config = dict(
    normalize_top_k=True,
    routed_scale=1.0,
    router_bias=True,
    lr_router=0.000507,
    norm_place='pre',
    attn_scale=0.125,
    init_std_qkv=0.0227,
    init_std_down=0.00484,
    optimizer='adam_variant',
    beta1=0.9,
    beta2=0.95,
    doc_mask=True,
    train_tokens=280800000,
    max_steps=8570,
)
Below are experts of layer 5 (counted from 0) of a mixture-of-experts language model. Rows are named router (the router's row for the expert), up (a neuron's input weights, with its number) and show model dimensions 192-255. Each number is 500 + 50 x the weight over its row's rms, rounded and kept within 0 to 999. Numbers have three digits each.
Before each expert's rows: "gets" lists some tokens that make up at least twice as much of what it gets as of all text. This comes from a sample of Wikipedia text that the model never trained on. Tokens count by the router's weight.

# expert 13
gets: ".", ")", " |", ";", " =", ")."
router:490497491461530475594528500601416443422454410472503475537434551450466599524543464414543589581494508499496500556511574478468492493491494476537569514460526580431559494523496515535529455533450510
up0:518608411513484413515483471524435518527522521459524609500556518361413572536486434538498533566430510473499512496523521536434515476545423526470516456599468499553492516501465470346440502385471546
up1:501542479486450494456476515502417439474374456594510482462401564370502499505461451571486551426455583422486533534423466517514455513450456402530480483508401459504470551464464427580502552464494446
up2:517548472505471572446435468482393444541554404550543567553522492525452532500491510542534593502387512510527476502445410472488463539457500439467436530523523481496490543559497569484465519500490525
up3:532546559519430471412532571517449509406547470566435522512555493548561493488495555439474419433561496520515520481553422388472501570508533662522490426515412559574512534508597460481520462445538477
up4:517631460606481465506520532458534451458585492504517489490491514559594409481543517443548493430518477503431537449563420560506492530480587648456437429475480569445500538576635478456501428480521503
up5:462454489514483519540545527505555471524560468469558509575466459555507480501447543513508427418610475547549494520541507414516492548499635487514441415439516442612451510620446558516535519528464468
up6:531537458521506440491461499469553497605484517505610555529512437492539462495456560542535489414487540510539622394442480537488499510452420482442474570505536475473527520555558468470530539389576429
up7:440537548485500538398518517449606464535445477526624557533541541547427436402505477644503413560542474574426617594509510519550436576452440424467442536520532496469568492545477439477455441563517461
up8:537561479530442600482432457466602542554445566520567545422420512564539524524443549510388472519487467521559552394498442553551428458466486544456484535483427488445514520481550534401384543457568534
up9:467504539518471605446551552425526532557494456542572588493446495449447358541507571563405480399547395430495525398548527426490567555509400531476516436528441467564466514466523413510487558540445484
up10:584527500531583616399504522462472556642506565438554470548510458543433557479578498501432468514485403455549488430506449382537478461534511498479533442452423565479475521469578575476489505509524476
up11:447523563550487438535390581538455410592460514504539545472548607556483465468459531600482388569547467546433496509510533531571545549476429476529451555542457481485444516625479443556546594520514546
up12:572547440531495532473462509534360575519435481511559431471521498505530525513515453484498526585436494458499440558506446467498417482468455485530467532514494509548456556477532519501473495489523440
up13:503601414504626538449536411452507491576436389496567471497583481517455569477453373494533514615421485458479502547386518445603359491395490491562425609513468586465367537513501589496513391521434528
up14:496630561572526475476389484497301519468464396556527541513488504421496517522515483495455486540536448450455512582461482503545504477453452450544507519514493525502501527527447447484461532390491455
up15:608453461590479460537455554495500550526576500589457496521549487495402426390563582516548468536574527571490486415425383551411512628510470510526466494486512444534457520481407513523534572519448451
up16:497657496558517555453437580509364567605504474594523573467475552463548479415454516518506453501515575510484468518489542426488502551499550503491348482514457472590500553522527533583469611423528566
up17:468520500535500500409474489470506504580455591531521508435595559469527472427478546528442515485440544479488434454451526405368470515483484498501467552541496548474452524574582509528469603521521416
up18:491537389623570511526482474500481519545449596483403495370445591548482410474563420534395431478532538470531469491550494502394482605561573584557464453535487580484424537568578518495414532545513494
up19:462547460483570504464530568531420534460526506493598540507553492423485473454531493499498541581478560557510476493499571525509491523400536493480583487548540596504497515472605528465483472517542478
up20:543560572561492631478533510466510473550519590517462484430458423473569339518536527474518371511426572484528468521528495502502496525430480448376556457531416498491505530482529453503548454430518561
up21:574538474518475637561502534441555550470540520650485436474512527516562417580453510507523496516518454639585568484378531491470408452533498509515533478510439499499466523414573428472492522519527413
up22:481565489553518468443464546480470483587551507518577522541463458365507538523515546528484502589506506442553543426522518530560511550489493423496538540550511492549480535429466501464511545490533438
up23:591519413455528520514460506412396465466514449431491512444540505405486559583594618531533497494544563500462557528461480375452485510390433537482520438537481448501455561431447550559493485524540547
up24:492517481625439507447490565489536525474553466478497534377496524554445539537511470535420461467438507401377416509405521446364501453548570506441492549533442456516477532534482519478516507494548489
up25:503519565460451502573456481550562510623458574486453593490534491508449478420513533492520378472514436568569468527425598366567509469528518512552505513434491423493424520527518498586513472543512562
up26:508536527466416589581454533462500478482460492494494509498443527502399455486467635463430495624551490509520642417531424471494539556582553522490525454507414500474427544433543501515448516454517546
up27:488518484479507440479538519445522479495472518567627558632605551455548487445395566504486428512529455480432548477423609501572532535527505579449475431487430441472469521430525504490535446433480458
up28:495484495509442455505413579429448390553532576536450549446528485528624502541506522531570545442428466443556488504477435475513537504426456487551469556459473574538486589449478488486520430499543453
up29:509528529561463550511432589477497533494517453408524516438461491401501470571526483444558472511485469587476577489494544521521476505491466535471514519544494523578499570559578564475499509547537471
up30:501533489510495458459478536485568597478536540422475545548525501405502532529512383504524480572500478500430500496518538485554460550538629425511503503493532514618556534562632499574507432419542437
up31:480499458559546529493457547468448469497511555433565486512458524506475427497502523595401525458549471524529549583481457489558499559567541446430469523474480404498472533552499465567469573528582487
up32:548586483425470510526436510470588509571518518453485509420457568464532531425365451548492540603454490600459538418507452507486426446521463530501478528498409485454427541511512530414499489489497439
up33:539551466407562485522536524495599461530446532455502495472527558432482467388476449572486476522482514529534475437517501481428485539601517521512484554525515485515513528499481582466655520509567421
up34:483652475440463564419488487546422544465548549450477497507501513483481413417519406582475505562450524623543545519475602543500402460437459531480456501604509431515518513587473525495539593574516464
up35:572565494548514417496421512510398541532536537422401452450505556537526430461479518501415491520515447527346458536523476490507413501436525488564516558497434575472462527452510474509529359587534399
up36:569474509477514452548437477492552492548450525429552586517530420503553432469470497490468559445490481456542459586500495487479469582413482412519424498457571507543476538476541456421533505432488473
up37:565534447493464549445493480506517452542537578524570465481456429509488493531565514536428436534492525475574558486493504461485461512569523487416514465503478434571557527532592573478436528532542519
up38:510561479579470551519526518423454484555515475534497570509599519535509487465472560477492445363501412496471421521436552507525508532419516490478462557563443539526387526529499407504464493533484415
up39:494611551503449481425485526451507556530505494494494548572496563454450400448554560528465451520513574483479526414466494537435506620455631504495474448509535516503531542513612498495529436504590479
up40:550546485491430436498516527483523515503507438572501481510520575420466469412460535410609551447514517524522472542458542444502483537503520506438511533510461469436445575451517471523420475579526401
up41:512488435592570475529346517458361466480536512540479552514529430459478431472502430454557553516448540487438442492502538519494466554431479382515436513477513625485514531543588420495535445491514472
up42:494519460422484482523489533491590489523509486524502446493539570525537520459406483531380478510503511582513520419490479532561430511514499530454517486486500448501512494495545495440554518528606503
up43:484549436617476467526499547465431512547594483599419535411543563579510389470526469447496487409486483445525436569499524396410433544434550545486499535539532612427454521549530490436460462481509468
up44:552511501533557478423484593476445462528520475474509482440568482458579510411529431472539527608424509537405444422473530555452443523513490439510544641511497603505514546475592413549500427520524467
up45:507494504534496494434451503498470545476584501495509491450519415499467426536480495492553501551472546526473445539460569487492432463520498499520486452528480559427501532518523471467535514538552425
up46:515533444528562457486531511419493439597480621479581502448569485468524419478517417487526503501530455547549554540501577549481515525448534509514530474538515498581487499525575421453473611525561532
up47:514528513515450443509489524512429426497579531405476488409498480584534551474521371488467428483456542448488490489531500486414529426577550538494526619508470562534490501521572578593388523479549518
up48:497529515514551543555471539505528537582506493472547446501507516583450498599371584497331511466530422571497519508520516558461533466443459537561478474521473526590415539507522477351496491493585548
up49:519573496476537434543419545523506450547477530380462557497532519525515491495469567544453476538569481501507490514431556480595496503562559497503371461513405519460505570509489567510452492397579481
up50:500544523498448447555495501559415498505487543493508495531458563482440526521512488574514495526527476453478502473482529487522500450495500502549573514528572523550526492573523473544487490590477413
up51:507574499515521562458477543486535530441494496498537477497574524469501515547559540554523541494466510427476561491477465565453470598580603475516507541568516569439526564489543453544562492395517513
up52:502534428534489516449499576483459468494492525567548482508460470490455467465504452478522476518567466531478562490563436458574415476504578544398548472545513396482479547508617452532422493526510462
up53:478570523523597483559359478498419463412504515410502448514594561543423530480578554569537491465465487566484491491511454413512521536449497438489450574514522565498438498466499488456569425643592492
up54:495549520607433578534514409508476485596513450397500536521513424523526444445501455509385575501395458465560472622530454493574492510453514489567438500537460574469452547542499473454461454477505502
up55:483538551470370432510461493496545438645518468537551593499481492605525558518414518536488485497451451613529520439457394511490474476504462428484463500498563492457551522526482446504461499500574494
up56:517568551433569520422460469501446455526493541444596505536569504459495613494496454558507542502462431474414461542415525462535496477480490439411490567511481538498526542498541521578604454434568441
up57:544525538497563580475436608495436501533593460488570556429424518471525553477495439517535515505483492427424544449463487500480506478398392498460555549513531552468473543527494490538466554544508557
up58:598531559432487431530533444480457576537509485447572501470449633501582531443484491510557398511541621539587520566437433422482446539542587541507480509429513536571484527512481586499529460480565530
up59:508468507449520503521475557508527517455481585438524483487478474602455436490508491584393474490521467477525488444505411508489488507430488525476470412567500601455447507506528478394469569509511533
up60:571511525522559562508543491525478464517497509401595471547554480544453498521485492552512449426533493411544612517381543489537427504430445431444537563494560540504474515471495453477554583433504419
up61:528568495534480518408516492443580512493497421566457523467530581379563415530517483467617431526462492503398494590431477468487447545463557471506501561505545585485545525485522508546570461428516412
up62:565445456511500598526479477591512534483526456445472541417446562462585525531465416546506558514599479459495459504499478495461392506574486450512462545484512486438467501488469397493570568553546477
up63:491464585407480594524520511512547556519463609491510462480479417617547521491496492494411462470562601555417533398457497449415417514496477586414520499523401519484516491488545465492547485495475479
up64:528496390555472505576467540445487468472510527484562520526485543540504449447579444534544577584445463473446494508378569501633494549561416421552540502488444539471397560488531411566406430592498531
up65:555576533569558592429531489517496418509535527585471517429471500382469584518501531530511479466509445393425468501533490626465517638611472488465510551485506533532541540506571575550473519333503465
up66:506511509453565578411516534523486497471534510540417501476563464663544605502526520469476494461485415463489568475430611390522511443452549556476515461509417485472454525435549540540454511495485492
up67:523573577577432467464520488471487455619552576476515518560551459524617414488521484500561411503439487492498413469429505518518538481449426416499481548493455553443545518467502402530525485511472491
up68:521593505551456461429421481495530491591517471417465555471343529497567524429453474597470545491381555562427446516400579459504452505420434447467433521538501446504491536492446552438479576465571546
up69:536488436483465541499491530525513498424470558489468607527463537561476425442497458474449515444544436464503572567486479447594481514538535504481536430528446588558488517625526522485444543566452365
up70:477536483510424399438453469544436483584520481467551527573634478508507484432458490502502624532437549485491473490408428454434478471404532416480529495527517555441494524482567415430485542570500460
up71:578558495456488462428373453554412477535476464451506491548443443458484591495446365534483548461477485476433387554540476513532524462414422390472500520455452544603586502527437457582527495417534554
up72:554587563535469501458413510472496461550564485541546541497515555505509585520502499551557528363495445452368434521490470550449505514441516405505538570449454547520529547520567490534490425441510474
up73:547521466444550573558454481543560474582522459484516464443571477492458567514586444519526477557488393489399537460439519557643462452515538468497436594465485559502460509478501611545439512582514433
up74:517595473521561488496439512390413533513555477392558527524526503542499564415554481565546559461516456487474559530365543456476491482434498389518505431480488522504515546468465468410471568520590520
up75:512517482480479571512448545497610537440455470580512433520500473505512377537520536496560435498501439519446483451529550483586521482429560578548462498501547487486419528566531520515466407554565538
up76:485553363523527483504521620407449526448428452478538599367541561395491538403491485492496486609407543428474485551524496456468526511521474473437490512608463548476450540551540507476473512466467438
up77:525443510574425547518503477482511514475486499461492498468546580481597438523474542593608524462537457427508487521384583442458409532536458430588406510461458503462378513465514394472486604546565461
up78:485534529583440382465538592490486540493493584577437494416518527465481507521481515532474496479433521516518540502467488471483508553419544500467478637510490519499554521456543531522515551548491480
up79:524518536524589492467466504422447576584474526496404497458495474492492473485410506509493544457440545499568522412456456449408518570428621572454456532513521517432490515588498475513512493499600528
up80:600516506518630577503499469424547538522572478484417502383494521475522424598514449481509498471528419477489438501436461507497456596443494511473495587487467531417474550459421455532595564602551439
up81:594499457474606486489408605452475509429487543456493495493464541537483456542487521532466471442496474494600546517468503512489481511514539565418515453500408386514516519462451471476445536510565495
up82:546543469499563421542413507525388492556460454444445608559416485558490500430589559533480508515580603509402440521537482460535527539486534562536504459532536576519507534489490528499562589394503426
up83:500571479632524488494483557481495479476552523420463543404628546559485487479589488515522499491488524502402508490523423559390508612431516504559439504517497617497422532534523591412510410535537498
up84:480484536451464498431515490569533478514506567533541491434618585514541526520427483473460555438554561493566444429433561405488474513524581526488485541498545532433444501472540435494466641538505413
up85:574537564482566520460526430494464579484463454499553498462500507404452519435485423528541482516522408463459578561462544470474483563515539433460489512519486532465506548549522594554452495363554471
up86:498512466492484510499514536529472500478499532431571594482516469554524518421480415468547466585544532529460553537412523488588484456460471429541522430572426559476507536502585655558445536517464364
up87:496529481513489557506500456502503508583487482520535513560432478495548504448501524514379511550552526510555506452397592605535492622529524455481482567516512433511544544496551453564444445469536487
up88:495546504446479562519472487538537629517474464580494459399597485471479452555579582556512441500445424525583538404478554457512497524433533575499515521511457497513446546600540568474310504493528572
up89:539510523646527542505514528556516546537628483456535522451517563567473570495542522477588418501497532481412485474503460495536448522506448498497553462427465596501487542501526519504488473571499486
up90:506591480605547598499483542543492493537576423535575572584552445503484515544551473514551542484458520507359470507538424508516444411439467477552529557498499640563522567602478534521529452607472483
up91:524499515511562527515505504445495589588469524534519490554578503536508499415478440500509523398555567515536432566480425441507407533553528434532546462501465577472433550445560508472462503474508422
up92:468559561553571401503483433462450566500519527488515533500581536491538532511456461543537446472586532480420478396577528542453592616505527433578499465508566591471455497507563447467457490547467481
up93:539553458594388519470424526481434449545605366502520539441575475549552445484515470431501498451433493556501461502504465440489452460465504474508461521429474575513505566471496479518454489569543554
up94:467538484585478574456505513462553556638556502411526554435532487499534511493577488525515498475464442449495516461526408476485543500485431537479491446475559524537499530503567521458497553497473472
up95:505471408479437377583484467507451622589507496568427542472499590561431471544444511466466405541491579582505502481402531409465476489526569487478500446463535466454459482423503519453432608563469524
up96:491580475485389451478470573481482602469457503517486581521522545450553501477501583499463479509457444504526529452494546533507500508510548577516493553575503375544514567593581501538440591493494467
up97:481557480432544553425503630469432468474518488463582555530496512500402510479500517607421526482557435529478572462464480484512512599519597461443543501526525420505466531605526580493482516499475502
up98:513505556577597508495484543487497451569467497360427498519530409568537484483560514479457543444491457487372484546584441406536464534472521495562433573484486574497413539528451480523541437515543574
up99:543563442554443524435454574493494480575588512531524619530522483402551409480459518473493534480522570408405458552474551562439522526395497356419523423528534569490569570495526517374549539486467533
up100:491530504572527457469416485435500594629463529516552522493562585460442543435538459483551475382500655481503499512495464503498508592530521458414445505516524522509499536474484511459507596549497451
up101:499529557448361548567562535517507548538494475510537589487479451539448526526426635575455476502533501524548482434484485474484485465463433491529473442519452367609465503543508448558462625514556525
up102:501555460548515452473495482411403600523518489445438496539475499446567608515497431552427544482465537438472580528510441486410496505481542514486392508500533589513510551427488561496545495359509489
up103:496517524481557470462484493498425469482517523459506533479494512485445543489409505497429537425608485466485578441518423393544489558506566545453491566495489471529477523515558473525491553507520450
up104:494513534504558575560533624476475551557493505400475556536437474579388459410568419536487435452463481490485600487541424470525459501496402539478524456513396588482447541492474420539504495505494566
up105:598604466478570431512464492448475487617475513356606505547525490477432468344475632454441510597492567445535501539450475393519500474485461434484433500551522635509506558470481470437490487480506440
up106:504494539521482415448541492477448552519538485359500553471542545443494514427578464529457487491606567448592484488540579385447410515504568559553516540491490539536498515460474502487522453531567443
up107:527526525444549561585505512529452510524507503518493471516488460564544509423461500541447330457538475562507592431547512465546533559445522527433432474457405513626411511533493469462463476496526533
up108:495549507590478521472504587538493518453519501490374537377633516434507412571519532475481570515534469573512580475505492513370541591471544590527513504553506524577447560519516459450472490531503458
up109:513591486574495475462495390524448413473618485528415468462498487497502516476531499450557463533514537463470475366526468446402509582579620563501439497497503542498567534563611432472456383499528536
up110:519602474435533523509469505489530526524451409517557460514558423488473509319522456603552522583422504530534457475474458440519465625584506450541508565550493611484506537446514502506514468471481417
up111:563543485514495458500396462399509560559505503514607493513563576519541516455475612500534411511513576582450488599375612405554554525426580555521512545527419475490387548380447465525515461476505458
up112:494609419560581544426480554466509482479497452495528528476461446471486554452518430453486566479404541533433541524548510516532513420449589546469557484569447561564495542454592564510558463537474502
up113:500518472526431462481447516476491519466515497500430439480477498553445528387439449493454485517479482436461446482473549408469437418540526540568469533542510530476459525482562504587483480522507423
up114:559517533537495424411490583480454444512474527542484475435562465482584411459538524541487570550516635387390434531549485538456532480544475509405472551554516549488535489486500372517546648550473462
up115:555574384564469499430444524515392575522487428506466571429535479453517542494535520546481416457532627516446509514573468459500525523412491540466548505479395493581517577478454509542539552471449450
up116:535503508543593535406508496507499453525515477433497499471489561560426533490410454565428528435586456459488535477505413413491470532484545524434489533500515482456532523491526454535459556567557515
up117:504501550521495487570481494405449528556449567566458552497430501439486465410550631491480441491456557509569531575467542377436545536475526528566549463587533427488497540322460535540523471460503474
up118:542541455517537545543402495603451478530478535487494474445486395487521553454531499488446538484481532510505547573458561503426524509494478424395513445551483541562507566450499520526494513545544479
up119:516611523589466554525455454449568572491568562484434448515524557517566456513520510453486473647505571534460547434521434499619515589504440517476457445508563491518387549536556481508390469545502534
up120:512513525473465551521533561445573478400516515512448549539458562537445500509540479531438442483442519518473511441468508478478471590416481584536455432561525457563528498494480496547521462557478535
up121:490475486450443521542516473423521564577549431528566570436536562494443485514574505555464427555570394467532520459477576467528461518515494423507588582551467470472515520558479492527453533558530494
up122:565515438578511442564533499497453503516601532518430547384536535528484391555534477470553390518539597501541467520488440450410474549451554520470540496496599582465510527464497478507464531552517504
up123:497521534579447553513520572472579420475445644566405512447492534452567413556515561531496472463471501470525525449552476507492505615592507541517585533507446498581501566492524522514480600449643477
up124:551514485534420601434484478398552536541406571445515433519430473539584578532493551489433542492439435533522519430429511534513444480439499576474492593476403437474512505453563547430426501467606479
up125:513496435551444469481467421491449501509526444498516505500440536384498475520471438614442540466584546473388513587468598496416423596500462466570445560524435436542498570439472505545515600510513500
up126:496535486536597502478544504467512531660553532387509546441557437432475498508436444542449515564392424472425538494430550471541469455495444464399587518494500426611465528469460563456549439558466474
up127:499533462540548476439477479499475494606466420488455539389441539496486458579525455510397504494476568588510575586536499466482459483501456515520458421539563461534500524517457570488470499540527507
up128:522543473521526530538509545467426560578533486479476520513510454461456421417554472495540515555379442366490512519554447437517501490470579478459611496575463499481454530496509544400476500449460587
up129:493575528450489459470487518408416478591489461538511568481467510519476539497500518467474482565504472577531545496424433496550434483432445467482504534571522457439354542355461534462458644523494445
up130:481539598577434484439512531487465468535477630364434571432435474573478488572545518576487470397488524461456561477435522456470470567486450433540509553441518535521580489535525506478561467401527530
up131:544497483483479482517499535447548476509583586496509484544540544478488497406544519481516472567532580400549568483450497488508494481545595590553488473560480466559405575473474530522456493550521509
up132:509537505518502464529524430518444415524446514496539500521582475424541457469507564542523443484492529438574571559492492439485521506481466503520511576472499517538480509491512449493497478481538451
up133:519620446562420467511387511462547436645457506541512524468497474471576432471489485483534507453452525526531492451501462507573478510491509499503512511488461492496490539516537488531446510434558417
up134:492472423432478533561469507488490525536523542491511564487536553573530494434555489558502471526518590492474435483527414478460536494556518510525524462512402497457492486464496498543496493546563490
up135:512516507451538423499501543424493527462498505461521575469521555514494490441472576562457466499557587509476520476532530459392453606584614501494494578551567542536538534492568548521517443551514450
up136:456581484517503521453505535493570467513460506501638538445492504468488444368499480486543503621483596454562512495499583528525488453435493518496502498538496615444486536568530505486481548509524555
up137:466608566494464536592483568455441470615486528510544587468582516527469517466503482458527520544410424504502506510394451471567478480450435423450453515543498517536476528473532514510516513526518488
up138:537538414545494537565502484518488465462594417467573539494480456436518538483454473493564550521487538565475500498474426535607403507497491495481381454479381463505526552480543612424475558418450492
up139:552461510545527461542395514453438488572476421519484560448557525487505467565619434566557517491503461530420459491458511460430474495411469513557495517499541523500540587510446508419410475436510518
up140:498514523618458436476478495485535503505521543490464531475523466555527500525533440544522472437515575470382512472413502404448536502524557430581437513490471499541510519494508553409463443485529445
up141:477552539454507641478488614567514534535439439489570528503631484447525530558492526529411448484500428621404501444474532407434455464473477435464527557494508459537536519425563486517516536440497517
up142:513510494509504571462426558503560538565500495485419530432463446570522529566451529465467522433554470523518551485531448450544509479426479572375553414469354430509494527553519481501462520507551562
up143:463492499538545467489462566504523480458535525443460542573518445608454492538498567533524457440542413524562552496500520443545470461491510589549565430483412589411479491582476452519499512470466481
up144:494550533620564569470447488443510476576498592550447560481514367551568510533543577499525555464408453566504469528532525499455536513403500445450453463494444508473438533518467463451529606559522481
up145:571511515526512537476499486474549445675508512544473482453443431457561480503501444460510480421539505430506461416454574464592476491498501449456508598506561514562488552445518426557538476516498412
up146:507511438557399623524429524394485537574485474579460497523484465506519436572604543539483509479492483507535491539426555425511462473496469544562519464596438544464461506428516448474403485499616527
up147:498569535480511555495540533604436508510511455402439606522616530420579544478483514569517527553486453516528535482528512555470459535481481450489477513455425448510453534504516420358462514465508549
up148:530544474481629484415474430457493593560534554468531533469495418485519455499519527550413530522375489493482535499375521451502444492541471501454491567531547461524541534511508535494521548473560477
up149:486512507484565546502507492499438623509550518498468515490436449500522567533463485564406510467500445555433568497437467512483479523474491446359500572511516389517417529569519640454530564464431482
up150:519559441478464585531502585440430452537550525554539456520489472498419528459462424542472567474566471576474547476456406402559481445544627499427544458519415513514417515468608474550503586541507438
up151:504522495536468509454519440473512592479548384500480531399557577477530545495503478487542514472398492593454547549468432490468478505386464475575469557498507611463507541534538552501544462506512463
up152:556548483437500430550470515520400512605511509464446576453544494483521471480440572560466545473535503467489444484493438435387473516477458487515493531564472487531463519347470433451543587520554481
up153:491539540513503513515481586471501443512534478566448503447454477529563517548491473559487416445578528550419484471511587495514467476483487511523469542493376409410514531466489399483438584510498528
up154:481530528443514550579470573526549610487450493445542520473610490514378562500456561537503417511450448563471544554509525493516458462456446545459481471499516550483522530516594455470455492418491533
up155:445607497523541494531461478465483522656494497427611541531544562533462506574448500545527504565529527482568524554513431523609562435480448526457479474515427496481425487548461523433427565468469467
up156:575505505482522559441481510524541558575548478425415504466484446603524529531497506497479458430498470459444559495490442428526496505427529551417520478483357454531464536474475539525472462500543586
up157:529549444553535591454504494430500513541540453572514521471507460454604471550568501466500536625491498562471505430514473551404490467535493576454511447497542462608533540462537524458469512490607495
up158:536480537553584453575466571431441566490453524554503518528545515586466468389575478555470547498441481512543442486537465419424504492436508499527519493554579541529589517512608474560473454477517490
up159:590447435455591521495473493420568497498425556496416498473496519521504495408484516534438502441543503499571604459581359471453519519519523596393366385489450431521486518552442479505484496412543509